Experts of a small language model.
Size: 8 layers, width 256, vocabulary 2214, 31M parameters.
Below are experts of layer 5 (counted from 0) of a mixture-of-experts language model. Rows are named router (the router's row for the expert), down (a neuron's output weights, with its number) and show model dimensions 0-255. Each number is 128 + 32 x the weight over its row's rms, rounded and kept within 0 to 255. Numbers have three digits each.
After each expert's rows: a language model's description of what the expert responds to. This comes from a sample of Wikipedia text that the model never trained on.

# expert 10
router:137155077080167101118098094163171151154151085091099101158088092106158091125167167089099098167160080150168176087087129159087141112112107123163136124101114150130167111156156162177146093157158169088179167174156103077104166175159143166159097117110079099082100160170160098078110139163099095113095153172141089165146090087115165171156093114091096175105181088168104103095108171139156133174180157166083090164095152112167114132160095138132105144135122162085166132125097100133093096164104169163132091133163152095162097155123178147165159075162126118090160120119168146092161123089090108178157162091124087110165136163090158162139120140103146178092169115167135100082164103110169085086100115172110088169101113162118167119151167165095090176169093129138095151092178080098088098172147086
down0:113140070133115121116176166137099122139133143155105164115150171133131121150138131125114090116106138095094146112147128111135148139137109113103128135143135157117132150170121131164070144151121106075134119144131130181072097164168146132107139132125131125133165057113110107133112105104134125152099174118119136135125156157117135157110150065142145133143156096132133159108139117139107106078168144089123142118143144136055135184108149140092078133069110132155102098143124142145148131123106117138158110103184135135161158114158117118090137105127077139197132115124142125150112115143123132127090138123118101120145132151120126124149127099141241167143095110092086140088144108082101090162106128082131033034130138152092146175134118000152125148132158089131166144144110166172146139120135123
down1:129141162096129123113199098126088114159117040119115118184062147105121115088106176159123144079073149105096120157129132092147138119132145081128149123163150131160106132128105113128130127141159162162162076130137139136192150163144127117108129129147162040112142106068134126122129144118127091112124192081122119109169148110162087164154141164148142135119146164126104101051148207121133112101150126103135128131126147112133125230160147132090110115062115107084141117097184131173158145144108161041154122089160081127179135103134196153145133154134097112162146068156098168111173106109141149211152137103127145134130158112157166133127074131194159190122110124129174162165115100107107143082102130167112053065123062158151098128155143004103137116120152106124113098104126080127106156182159160
Description: Prepositions and word-medial pieces. Prepositions with, by, between, against, plus word-middle fragments like m in Os-m-ond, ing, ation, and accent bytes.

# expert 4
router:136152079080167100118096095164170153156152085091099100159091095106159090129168167092097097167162082154169172090086130162087142115110110122162135121100114151130166108159156163176147094155160170090175169176153103075103163175158146163158095114109080099081100162171162098079109137165098093113094155169141089164147088089114167168158095114089096172105179086169106104093107171140156131174177155167082090164097153113166113134161093140128104144136120163084166129123096102136091098162102166165131089136161154097159098155123177148166158074162125115090160118116169146090162121090090110179154162093121087109163138162091159162137120138104142178093168114167136101084165099111168089086098111173108084168098110161113168116150167164097087177171092129142094153092174082098088098171149089
down8:125157091214123160123189178106092083145111188099119130104157160159132116112121098117093171112128126128101174142129209190136128192171123088146161167120133134171106092160108144138137112140143142177166124179131106154123143123155077167168016127199090133099128143118111129152130164133085113141102097152149131115083078140125142045206104158142139130113121151142151133177180124135143105095108159123099069123141166164155142097109066165126124132075099185081068157133083140153112125126082095123108186098096115128130171152155103112127125089104177148159165150142134086130170189134077163154151114106133134151111198106107097148079064084116122124150159170151115154121071107130115140094090117126127059112153105175110106135099084070120131139103114115123158117101080065141108205123163147
down9:181137149160108132114138131135100149145187157156180139131097156111078116127154109166144168093162112107047121130209085146144135127147138158125129134142142128110107109129116149207122172145105142166125081132143102110105110125116158102139060081109175145171172162081139167118124186108181176165129092142104109129110155183143105175150083135073155136149101071092167120096083140128130114140179148124179142157153123127169087122076127138114142126094148113124119141138106118158154142184162136144152163179124094157073178151147098091149045132065183080126165142106136098144145130088126072092132207131155126155120121168095094143145088132113000148145082102154142084179170080135101137168159110201107149117178123121131112098130161186113170129148131077055152144121123117141120133109134062
Description: Word-initial capital pieces. First letter or opening piece of a word, often after a line break or heading, e.g. W-ithin, S-ucceeded, ret-reat.

# expert 7
router:137152079081169102117097095163171153158152084091099101156090095107161092128168168088096097167163082154167175088087132162088141113111110120164130121101113152131166108160155161175145093157161170090177169175155103076103166173160145165157096114109081101082101159171160099080112138163099094115094156169140090164147088088113168171159095113091097175107179090168105104092106171143156131174180155167081090165097152114167112134159093138130106143135121163086165129122096103133092097163103165164130091136163153097158099156123178147166159077162126116091160119117169146091161120090090110180157162092121087110165138160090158161140119138102141179092167116166136100083165099113169090085099112171109087170097109161114167118149164164096086178172093132140093152092176083097089099171150088
down0:141115156129091145172108113127082092137117158102110145104160121101104134163084128162102111105159168158079101183138100158121119132138107081154072141103128124155153156110111133141135116137208162180094145131153096138200138133152187150153161148135191119166092118158076219151067114062090147090112113109139092120072180118133135122111074116127109138131039137188104123128152123134171089147116193129110067125138165140103106124097157158130143106103113104129112105128155097133199153156128190142155141162167060092172108126118107164156181156158093096139159113126134130097110118122111154130145116114100142111140129140116139145164109152116000065117103128147128133222107139138134097136168097147065163136149144148104098200106074145061150112149118132147147110128108181159150158099121110
down1:161114136103157083154145104115148164139103057189090130192088106109114102186115151137169130153083151158166074142100160160133188097097085110171139132141117126094153091142114170140126143145122147149121140090183140126183111153092116079203091083130156112152167135112137093127154151114133172129118165198138101194142130130186092124126119143122123171100142165132151127099136133097136070124196127121105140131133171152152103135157102113075113116127147093134198113125130129113159129084145113120152066129156091119159155149195142117087126148113074086142118118121135102099180141111106126082109044142121105089113107111102128065103137145121116130146131123095151096177187140142056196160093130100065042148169100130121172121138121017065152127134177133068161110135151168197104141121154195
Description: Function words, clause starts. Common function words and clause openers in running prose, such as is, was, that, first, However, because, plus table pipes.

# expert 0
router:135152081082168104115097092163171155158152085090097100159090092106158092127168170091098098166162082155168173088087130158087141113115109123162131122098115149132164109160157162177149096157161170091174167175154105078102165174157144165160096115110077098082098161168161097080110136166099093115093154168143090162145089087114167169159094114090097172104180087168105104094105171143158132174180154165082089165094153112167113136160094138127105143136119161085166130123098100136092095163101167166133091135163155095160098155121177149166160077160128114091160119116170147088161122090089111176158164092120087109166141159091160164140121137104143177094167115167135100082166099112169087085099116172109089169098111161115167120150168164096086176171092132140095152091174081099090099170149088
down0:202111175115085089084129151100046135122119081147109136167146156131143143121132111127076139078151147117147124077156108156139167089142103117099161169115181132140155105072141149114156151093115186110128162122107115127148190076149074119112148075115115149101202123155119104187084080167085108122066186116135120083151130121143122102132099108142141113155135129113143120163169109077134144137165091099085121121121101133151064140175066095141117162185134140139186147140150172095130119091133137143135089147182171188151068130185107127100138052163131112119146112126105101114149162106212113148145140128149140114121121163131170125134149171192238145157067106133102184089140156136181161169147141114146077109124132125115108149159105054122153153087073062099136141102167124107150181179117086
down1:201174135109070114108010071103089122077064096116140130122124108130116104139134125140146141161159129075129131124132161134140131139083144094130174119120147179076157138128149136131117135129141116128083113147194162126157196177125119086167143123092099164102163113119137137163115162124152106152140142109160144097138139125116182150143120109155133151170186084109198196075123081120120114101153176204103126150121129146079117084105090086129132131108101150136092155107089112103108186170111123137069171104116098085161086096140113119131122110179138121063056096175163087135157073122153114100118145125140161115107120098146153137075141102134150139116202132107141166115113128133081045124106131098087187088188155097136146115133137248113075143151155147128099110121089103113105196069100120
Description: Structural markers, list dashes. Line-start dashes in infobox lists, section heading equals signs, table pipes, and connecting words like and, e.g. "- Born:", "===".

# expert 8
router:136153076082167100120097097161171152159152085092098101158088092110156092128168168090099097166161079152168175089095136164088142116110110124161134118102114151131167112158153164176144091154160171088178170179153105076100162174158147163156094117112079100083097160171159097078110144163100095116095155167139089164148088089118165172157097118093099175108182087166106102095110172140159130176182154168082093167095151114170113139158093135126105143140119160084165134128100104135091098163105165166133096138165155095157098157122179150168159073160124118091159122121171146089162121088090111179155162091122089110164139161090158163135119135102144183093167117167135103078164100109170093085102112172112083170100112161113166120146165163097084182171094129138093151092176079098088101168147088
down0:067122131051080128131115161127163168108123133132117167197131102117153126180121124109084196145070093142096131133144119134151113143114159185158097071109147116108129120128133161136103109144120108175154125168103099114117100147123139160062132111127109125102134065130093128079203069184142122106115143147113141111138211144145162098088074123069067087126115095099133148107115117075191084137056109131081135114095111091150088115134117142184119132188102126162100148114101147151138144186190101105067151070162140121105152142152088121099125125119072076119138167125112092122141149102169151095119155120121141099150211149063082168101041115146182139150110130180148091084110169106146145122109144130128061063142120176107108090167174075110146124170177154128157139155145134066169142105115129
down1:098111152094100106134097099115144125133107104133121104091111085119141174084087113085129132123128098075159096088129136110135144202123101085138092130139128134083191156115166154161055122166130122144157124127100136129077126098159144152114090131102144152133103057145102098100161178078094117162134168076167156111128156155111133121192102148184152145179143160185155120049068090162136154136137202077105175138100099148160163131104111120113142066087128116157128111141172082091153128159161128085117153178137129135087173071077149089116084133146126140150144118142175114088151148133176164106012132149144094136135117145034199128135116105159162104104131151173106108090110077127094119140129101167178045100102096128148150131143138042150138123114190110124068117140111092138082090117126119
Description: Articles and name starts. Articles and determiners like a, the, this, her, and first pieces of capitalized names after of, in or a pipe, e.g. A-jmal, Me-xico.

# expert 13
router:135152079079165102118097096164173154156149084093098101159092093105156091126168170091097094166162084150167174088085133159088140114109109122164132122104114150133168111160157163176146095153160170090178171176157105076103167177157143164157095114109078099083101163169162099077110140161100094112091154167140090162145085089115168171159094115090098176106179087168108104095106168142159132175180156167082091165096151113167113133159093134128107146135121162086165131126100103134090098163104167167134092137162152095158100154125177147168160075160123120090160121122168146090161123088090111178155161093124088111166138160090160161139121137103145179090167117166135099080165101110167088085100115173110086170100108162114168118144166164095084177173094127138093152092176083098087100171148088
down0:119148163098185124112148161114123117105137054163123120120078103143127215120117108119111147132130110083132144174130180139124113120134130108124144140132140110109110178168151135080146138157102136097120155122072143093090142109052094154110163142152165098118118108141155135169127091123115109128112165094074183139127133090123134056117177155155103164137123169093145103136167147131106182148144137128079154147088067146177154148139135126156091127038142144146140207129078140128166183149154172164227168138149092136125078128116145131131110140167103101186145156083110151137149134132140136174115149106081103161188080148095120095206066122164119123108104113119132136091099135137109136180158173127163074098135124093121123104075141000094069162113109170099139097156123115121167142113082102
down1:122162152160112098114182176162141098131146082139055063176115088121157121105149106118119156065117125135134114113123096162135009076105129122165187046068105124134156088101140133115170120098128151156171096109176103143083113109111053143146109132086177047124100125111145147086126139153090119109094147095134105128116116156144069172106132104131127084144107089137151081170090123142166133141103113113107129149163113114147188175129177188113159066128096136141138126161135131048135116161109146131112178093115099093184099114072152136131068074114100100148133109147124135069143145127112097073165098124139116068175131149139111158161144071164132101155093129111104107162085137163172172207111149189113086125135116151137125128152148052067143103105157160119092137147068115116084121112155131
Description: Prepositions and prefixes. Prepositions in, for, of, on, to and word-initial prefixes con, pro, re, Air, as in No Country for Old Men.

# expert 15
router:140154079080168099117095095164171154158152085091097101159090094105159094126166167088097095167162084154167171088087132162089139114111110124162133123100116151129166107160155161176144093157162169089178169175154105075103166174157145165159097114109081099083100160170161100080109138163101093116093154171141091162147087089114168168159094114090097175107179087167105105094108171143157128176179155165082092164094153114167113132159095139128105145136119161084165131123097103135094096163102167167129092136161156097160097156126174151164160075159126112090160119119167147089162122091090111179158162094121087111164142162087159162139122138101146179092167115168137101082167102110168088087098112172109088169098110162114166117148166164096085178172093130139094152092177082098089099171147086
down0:126049140103115150119132130097101131156095117123141077094144117156128045125153125153149137111128125177131171166087151106097187114105179054166158112138160108147121169103152185099131152069169122119144124168125142120109111166116185130112107110131133085148244126094130077161079159144059135120159175145105113110117195130139187151103171069111111183090141130098160151126137130161117168146116162073139122134086126082162105169101136114109106130085143131143169112184145183155178187138157123139124115124158110141175120068163165110087170114164114074081115105116145139118136121115155111153182147143119187109123149144124144138041110084134213145101092094182092117134198130115170116107109087068126111134107126129126205122151094125098108114168133076124148170147099130154075141205140133
down1:050127142143121140144104151153121140165068119163129058166043115096114138183038151145126117102084155092145096153101106109144120140092137096158109173138124109078080176132146179147157101118094103110129120137181093137154075152130164119117169140156167160136104165086166121109129129155135068139068090180107080124155187136200065157144167187126061148148113188137156121138122112122117104108135155115135105125199170126152142135068139073135151099082093137082183135099123132095136140115080141095144140104189165160142137073126157178149132137136107145179102134126174130111079140118129205133118171140131114129125171156089094095132113078133110146170109160119149134095105159118137171168142102150128048108109127106166114132084148015067138133136088114112149146129190122122141133190123141
Description: Hyphens and word endings. Hyphens, periods and pipes as joiners, plus inner pieces like le, ous, er, as in census-designated, Telecommunications, warehouses.

# expert 1
router:137155076083170105118097093159173151154154083095101101156091094105160090131166168092100096169160080146166172089085132159087137116112113123163136123101118148136166113160154163176144093157157172091178169178152102074101167174159144165158095115112077100086095162172158101079112136165100095116092154167139090165148084085114166171160094117092098176109184087168106104093107170140158133175180154170083090167096148115168111137160094138131104140131121164084165130124100103139090097161108170166129090131158152094159100152127178146163161075156123118089159124118170148091159119088093113177156163092116088110167137161093159162141122133105141178091168118166135102081166103111169088079103111173112085172102111161114168118142163163097088179172092127137094154089179078100088099170149087
down0:075175135090072075138135156143133134066140172114103156128063141140127100143070152098102094160110128200116069201105128163153099103190109152123128058135111083144145138092054186094095074166119073168158180150135130147128152131130174168098113158157108145059109022139140136169126140123072113115117109139125094145164126106165151121151145131121113137101087137135128111134121136151089134121119134087100101093126122078140173104108149121170182141040205128131173142059140038113192111179150121108169146111119174098152099133150156123073144088164116127146125196115099172158121137169143135080090149115094097116128084157111138087128129154143078106173196128129100146121096062136146117156125082140159109131131133147143108105123128056132136156140143088107125145131140077153168121142092148
down1:124130026116110113069080124143095194114104108096145117108178171093148135120115126110104141150147094129131138122136107136140209128119113179081163127121085063137081117138187180148120166159148156115131101171140116163162129132167181108135161154176096151203125132100114142098135078148160166117144102130134115121130106101144098132164160076113130145124149101113141158155096162113200166192142129099138082147151158130132126138124104146123143194148176174140151078105124126111087076183125127168117079066072077146141207104166150104131161156133065160133177131137080112129155162120134123127139200134144103144090092148150125193151083149080116128037128176104144159155121111146127088110140146129180140122099160089161070111184099156083215082107153112133141117098166127140127209135110165
Description: Mid-word ar/or pieces. Short word-internal pieces like ar, or, al, er, and digits inside years and numbers, as in incarcerated, Manitoba, 1967.

# expert 2
router:139151077081168103119095096165169153158149085094099101157090095107159091129167168089095098167161080150166173088089129161085139116111108124164127125103114153131165110160156160176143095154159169093179172176156104073104167173159141165160094116110077101082101161170161102078110139163099095115092156170133091162147085087112168172157095114090097176107182084166106103093108174141157133177180153165080092164095151112169113136161091138128110141135122163087166131124098102132093099162104168166131091135159151096159099155122176147167159074159123117090158123117169146090163120090088112180157161094124086112166136159088160162140125134104144179093166119169136099080163104110169086084100118172111089170098106161114170115145164162097086177171095126140093148091177079098090099173147088
down8:085083121119158125155100119101081068108184135112140141187120066144147096098151130133106195149124167153123128121135172116109132103181132121148163138110125089089135098144109114147099098111141158119117158108128187157082158185138143129076136136102095134060153192086161115102136180119129208102147125168096112152107153146115135136098125105144103108109143123091164111172140115116113170101167145055150184110138156125156102122128172129100190093112168149143137112072143112116162139176099107186105078100136090126134149182099075131114120060152176098146136139109102179142154190104163094144074073069123133111135132086071162099120141124119036132107133122093126080165118081177120150117103160045224139120071127119112130112140107172213170131135130112160067132094092104135153072110150078
down9:131129173161158106172107185139125157104125087110122144125135180163157132129105135138133129130085119129164075103137171154121103092136075145096118094094142140192157174184091162098069114177125083133129115126122127088171121109095142125134123172164192110082205083113099106146128166159108142101067103112081135144186123123141171188175153131121064126123163155154154169112188095125081080061171121114165149180128107082168108154158134137092160104155172136166118132176139164134110114118099058092103114108106126111139161162106086145156111135146136152062154106119140162128132155099147157114120132147111097150100130101133131134128143114115128150145129138086146181097113116143114104095182161116151051060145161120146142132147135000080095193139146074102095121139076135141154161099089139
Description: Mid-word fragments after consonants. Word-internal pieces following an initial consonant letter, like b-rough-t, C-amp-ing, l-ock-ing, plus sentence-opening It and percent signs.

# expert 5
router:138154076080169103119095093164170152158150085092096100158091094107157092130167169090097097166162080154168175087088130160086140114112110124166132123101111151128165111161156161174145093154163170091177170176156103076104164175159146165158095115109081100082098160173160101079111139161101094116096153170140091164146086086114169170156094116090098174107179087167105101093107170145154133174181152166083094162095153114170112134160093137128107143139120160083166132124095103132091097163103167166132090135162151096157102155123177149167159076160125115090159122119169147088163124089091112181157163092121088111167139159089159162139123135102143179092167116166136100085164101108170089086098117172110087170099111162116168117145168164094086176171093127139096151092174079098088099171147088
down0:128134154100122170197088102109159193118128139095114135096149172165150160159080118131087055181109124097098114078081142134128139106143158114180173094106162125123152123099123100136119137083126077145105109073133082074113146165113132116106143139144049091133156110112098151151181070135098092174150120098155086099156169175121153145084141135143089130165119122139138107110044096160142101113134131065154144131126111139094113201131107141144155131233162149109117071097098187121159113102113065127062095167086135131148145121109116089099154078108144106188170141117142178118080144095143078115084240135115171160177099139180205136122104119132147144102170125109144158122199097185101130092136141171145162160080116164100135078131104149105122144111099106120152122178130111130133142160143156
down1:116109112095152161196124116150144077116125133112170144128142100118132101134048144169191175161149071149146124122159191137121139137128126105095176139135114088106164160191150133141088111130122101134115139163139101095149129139153132124063126127152089146109090015035142123107119105193131150074128148103132070177167164125162130076162166097141122117101103133128138124081138172147105143119057092080060099165068133127133121126148151096130093121183126176105126111136070089174128094108158124149095075155131141170142132069141114143110110102120177081220113122109089114105090067145081143140126146090061135124134156146144185093107138139134150094135150077045090111111114140108184107120105160080174101098103125123172107122089154088087101145106160113108167126078121116115085100080092164
Description: Word-piece after first letter. Second pieces of names and words following a capital or initial letter, like ian, ak, on, ay, as in giant, Hakodate, honored.

# expert 11
router:138154080080166102118096094164172154156153087088098100158089094105161092127167168089097096166161083156167172088089130159088139113113108123162133120099113152132166109160157162175147093157161171089174170175155102081102166173158147165158096115108081100083099161170161100080108137162098092113093156168142091164146088087113169171159092115089095174105179087169104103094106170142157132173178154167083092165096154113165113134161093142129106145135120162085165130124098101136089097162103166166132091137163154098160098154126176149166161078162127114089160121119169145089162122091090111179156164092120088110165141161089158163138121137102146178091168114167137100082167100111169087085098114171109090169100109160114167119149167164096088177173093129141094152090175083098089098173149087
down0:156075122111091138121103082139163142178178117128120118069078117074159166142096058150114110139157116150164139133171138187132131204142152109162150119124133166126114122143141111180102145121124124141148103173128216184110134138158108131118137238105130070112107050154162112088123077136193047111135135093136096106141135134135142190122094115062153132141144162167105184153203134091111130102090138114154173128145124091151080136090123092156147127153133160144152127107140057095105107171127133156146100142156074123153161137122143124123169113134117082054119107069128162125171177112064168125067236104187095129121100170120100119120168143100117126139154139083106167136098121152162152109133133146137050108135130102161100104137200133102107102129130124131116096171165142088131181101134120
down1:128134161110120152161106140150150094114074156096108131114111072125153124119157169151096156112121099091175176173132140093132100143108109175117137127116146140112191114159123079164168162121131120134055157085078133060167094140105103101070168113130148092122140143118134113105134127171134128182159103141129160171055126089148121090120107059115147157171148132124129138077109078182118117137149136162164179127102128109205121190151159115127162118147175085207115045132067112122122133104185123098107097168118140117101125149092116127116148158094145104099104088130064108144150126077164131168136107164113132139127170153141085067137112194177030154130074129107169106233109134146133136095138083092108171215124135087135093122101108195137153154146142110099131137175056109112111159159139132
Description: Articles and table cells. The word the, sentence periods, headings and table pipe cells, plus pieces starting dates and list entries such as December, References.

# expert 9
router:138153068081165105122102091168172150157147082093098101156094094105156094130161171087093097167160081149159176084092127159084144116108111125168135128100114155126166114159154163174142090154156170091184175177156104073105168176159141164154092117113075101086100159176165100075116137160100094118090154167137094156143082088116168171155099118084099177110183090158109108093108171134163129179188156169082095161096149114169109139160095133125108140133118162086164127124103106131089091162106168164131089134154156096156101151117181146164158071156126115091164122117166145089156117087093112180156161093121087108169131162087161161137122132106142184093164122161133105080163106120166087087102116175106093170097110160120167114144162169093093182173098120138096151094175077100086097175143085
down8:133155229102144080122129160108127120067113144134062042160111150147147125119173120166130114046145117076152101166112094053135136124093080168160146167118120106095126124191133131165120092096091138102127218107191143120141160111074054132155220118141134096162132092141128115123116149125202067133145074155144134119147127082132092163131192042131122117091141103131136103119098138101114154145167129162096098088113126102085151156158132141123156142142177132170152145143140078155141093138129131133104074109135138136117060077134107133111118122141103081073145157194154126124152145093123072179107143155107116082123095110162113087120117182127080122101106110039140119114141146164114124116131110127162174155172104097126173138151129180097138167101169112074139075103122152097145089124081146
down9:101122140117150176096127180109099090181081116170139080136182127164113159117136156163127137109187184082133126121082060101158141053120107176130164173159114157151159131179173109108162123085162081070136087156113103156111061102107125144096145182083144136123138139196081094099097198136155079190167059165114175146132114193110141130119179100138106098129136111095056174132113121150090107138183164132121185097094184105129153095163147148119187065188143105133121140147161120124142130107119138163095142129088149200111114155078084178113096094151146154193098130112171133128175143143153139160149088148174155081156107102149083099083130133099142141119122139082137122133183140149126093115152163106120111138057157061145113146125162142205136103122114153138152152116149113121092107126136164
Description: Latinate stems and suffixes. Word-internal stems and endings like anc, ic, ot, ad, ograph, in Advanced, applications, tropical, and decimal digits in tables.

# expert 6
router:136152078081166102118096094163171153158150085093098100160089094106162091127167166090098096167160085153168173087085132159087141114110108124162131122101115152133168111161156160178147096157161170091174169177153103081103165176157148166158097114109080099079100162170161097079110136163100093116094155169140088165146088088112168170161097115091098173107179089170105101092106170140156132174180155167083090165094150113167113134160094138128108144137121160086166131121097103135093099164103168167132094136163154097160095154123176149166159077162124115088159121121169148089159122091089111179158163093120086112165139160089161162141121137101144181090166115167137099084165100114170090086099112170108087170098107160113166118150166164097087177170094130139094152092175083096091098171149087
down0:184175210085114156095113181130157102154041104180091141088145109158101185112106132075149169099104102118077127087125130108116141109232197164173102125116135127154085080123119184054162147104125108134089127135153155115067153104115118131095136145117157165151121089146166164165160146100130116112180125111162117126093157119188143150118117076130123111120097097144152138130066109118160116122167133181094169171155162136087138093122123152050128088155102050149090094163147119079090156098142081123126139115171134158132152152200113093118109094128101127110107144157064109181123107109097106110168141113141105190165128154138144085130134157074123123065156102139134143128163128119151131188093116124136111195117126073195138133098102114140147124104146052119096159113143157141066094099077109
down1:091114192147130152118081012112131140189153130149151136121142153114141145113112156146105119162169146119058107095112135123123156124116109154079149163143114107168165187116144140130095128137099142112110111117098186121105126127158162154106122116127158191160136123157119132163136130092114160133130111148117197112131120164130166143111133137095133123155103117103148181112149113107140146141190140111121046175097161121143068109125148126065138097090170097114173125168080196113156128129106120107148115141143131175164155155144149068112101103138123137126090067164143149140131130153123097108142147137172104140144123143109099095100106133128012145183058121115088167190147126133119102150124129146183243207124141124080146172121150221059128115160114150128160132150133064129075105085191044
Description: Punctuation after words. Commas, semicolons and table pipes closing a word or field, often fused with suffixes, e.g. ies, ers, ed, plus plural s.

# expert 3
router:135156071082167105121096097164173151159149085091097102155088092105163089125163168088096100164160078147164176086087132158086139120114111127165128124100116154130165109159156162177143093152157172093181171176151106072105163176157141163155096118113077099085098161174163098076114136157099094119091152172137093166144084087118169172155098121092097179104183086166107103094111171137159135178184153168081095165097150113167110141160095136128111142139119160086166131127099105135089098160109166165132092135161151094154101152123178153167160072158120116088160122117171149088153120090093112180153160091124088108168135160095159164139119134104145182093167119166133105081161102112169086082101120174109088169103112161116165114143166165095083180173097124139093148094177076102089097173145087
down8:147092179124082093131095165116093127129155115164156106079155169128169119128125085135150130146107133138129133190116130116136112114110094150131083135156167111092143121130215115151065115110143197163145147116120167168116146115225093116165105128099128107118094152179133182103091093138251153172114153142133160106138093146145125097102120142060125107125107105154126119072118091176154187175087160113121095142092138117081160112141130157133111139156107124111191175088113115073154171147136126167110114164102183131121166083131097109149164152093114155155132142139114136134178196149166138134164130150178131126091104136109098109167128133119126127071209152121134110102073087152113082138109092145110173170073107136139120093076118202098106170156055149066179115076128127147093089113078052
down9:091123095127140127143134131125204144077165123101173090094105154171182124128137117105106139110128130168163080122128089101109125131148087096147060100078156138122134098165112145089139146138092096137068099118129116156139177119159157054153131142056106119080123067142119171159113107109136093081081184106166105140100172138155115173097183114108136080136129117182119084062156111065147115146098175128140066113035114156099116154138123112146137092130124129034073091167206083126135078144179139083128162115169151131112090133073125168128140161148047167168114139131126131121069090094153153149126120080167109116114093169135100132098102102108146142146070051154152101092133130149128093128177099129184131100060103147093129141127140124159182120115090150143123122149110168154186103126180137
Description: Mid-word syllable pieces. Word-internal syllables after an initial letter or prefix, especially ang, en, op, count, as in Dangerous, entangled, cooperative, Defense.

# expert 14
router:135154077080166103120098095164171151157155083090099101157089093106163090125167167089096096167162083151170174089086135161088138113107108121161132124100115150128166109158155161177145094158160171090177170173152102077103166173157143164155096115109079100082099160170162101079113136163098091114093154169141089164147087090114167171157096118092096174108182087168106103095107173142157132175177153167081092165096151110167115133161095136133106145137121160087163130123096102133093098163101167168128090135163155095158097155120177148166159075164124119091159121119170146092161124090088113181155161091120087112164138161090159162141122136102145178093167114169137100083165102114169091085100113171112086170097109162114166119146166165097087178171094127139093152089177082100089098170146088
down8:172103150091112091117107164092101188161146144103158066084136044105122133107173081140124129122197146097141163068172089116111110146120115144131151070174124206151195142113098124145103144120149069103072139124138097138134099113122183144115132143166102077116194189087143090119069171082077132157135130128162118116140114166115112089072086114125100184113154108110113128094128144106131104176131156087113111083078115116159105136163142158109100137125106161198127095134123126129146159057096122093121104128113136152168132123172114174078103070118078193110127066132104106151145163144176159161128077119142113165088127127128113077137117157096232153148198211109142111125178152105105128136139168137112095086113127120162161168120114021155160142123107159142121128095121116112152104147112125
down9:140079125100110146113124114135113171165106102158151079178122099157105198125098120118124107160125134136100165108142112103119138224157110152111130119111165116172112132147198188171109062145149138130157106216172198161125141090199052112130205196157129130153128127147091106083161125101110105135145113123111107114153131099109146101123140079153060168098137152140138177145133155141151127155084127137151143097122132144130136129070173097078132033158105099112117121121161103111104206139159063089069134066179119175155144143131141136131172127054098125203175142120152149147095134119135192160120213129131145071086114131121136128209074106149159156096090118167161164160135133108170092093125151092155117136075106098118110126109134100116132178109081115132131165129146132127131108156109143
Description: Lowercase word-start letters. Lone lowercase initial letters or short openings of common words after articles, e.g. l-icense, v-icinities, exp-anding, Coordin-ates.

# expert 12
router:137155078077167101120098095163172151157151085090099102157089095106160091130168168091099097167159081150170174087086134160089141115111109123163130125100114152128167109161154162177145092155161171092180168177153104077101162174157145163158096115111078100082100160171160098080112141164101093115092153169138089163145085087115168170157094115092097175107181088169106102094107171140157130175181156166083094165096152112168113134159093137130106142138120160085164132124097104134093097162103168165128089134160154096159100154122176148164158074159124117088161120120169145092159122088091111179156162088123086112164139163088159163140122135102144182092167117166136103082166103112170089086099115173109085169100109161116167117147166164097085180169095127140095152092175080098089097170148087
down8:134133018075090145070168157132075057122120118076107121142138144101142150140089134126110164129098126110095135182123139166121138160135152156089130142164148099175114099118156139110118186136125113155159144130149109172081165149128179127135066123164100108162117086159127130080104114122163110167138144112149109174156120098128090099160119138135144119128135110120173147147099153109108141100141112026103153146127117111126132111158162111115105108091091134133117115154143113105136151102123119082172159138147197099139149091095129127109144133109123146130112162159132176146147102136140158074119128126141153175104092104132145125138147145115255131118128145114135157054110139116169122134096138097160000070163116105137139155153125000144129091152127122134153135125130123109161120170107121
down9:151147090162116143144134135097159147165126140106158141154127113112160122136098162071164086116170158165132117132145160186115126126083077102105129101093141111131147130156124174179025133198117105153146117106151152168114140145144135179096154151138165137091156102113169161154137147068113135074118158137157144163108102088083061130107172115101128101178089167185104147107117107088061180086091134208158128106162141136149071095167108113154147125149142122131083181134096114138155105136123107147154058118088164097148151099156097168111195108169121067057138152142187078168192110144161147110147135128152143192131201118149117129135119149080191153139143172123126139089095195106104134090091121083166182157153150144113159132097077194132167150110128088156070170097125092134138114063136142
Description: Line breaks and table numbers. Line breaks, numbers inside table cells such as 22.66, and word-internal i in words like wealth-i-est, affil-i-ated.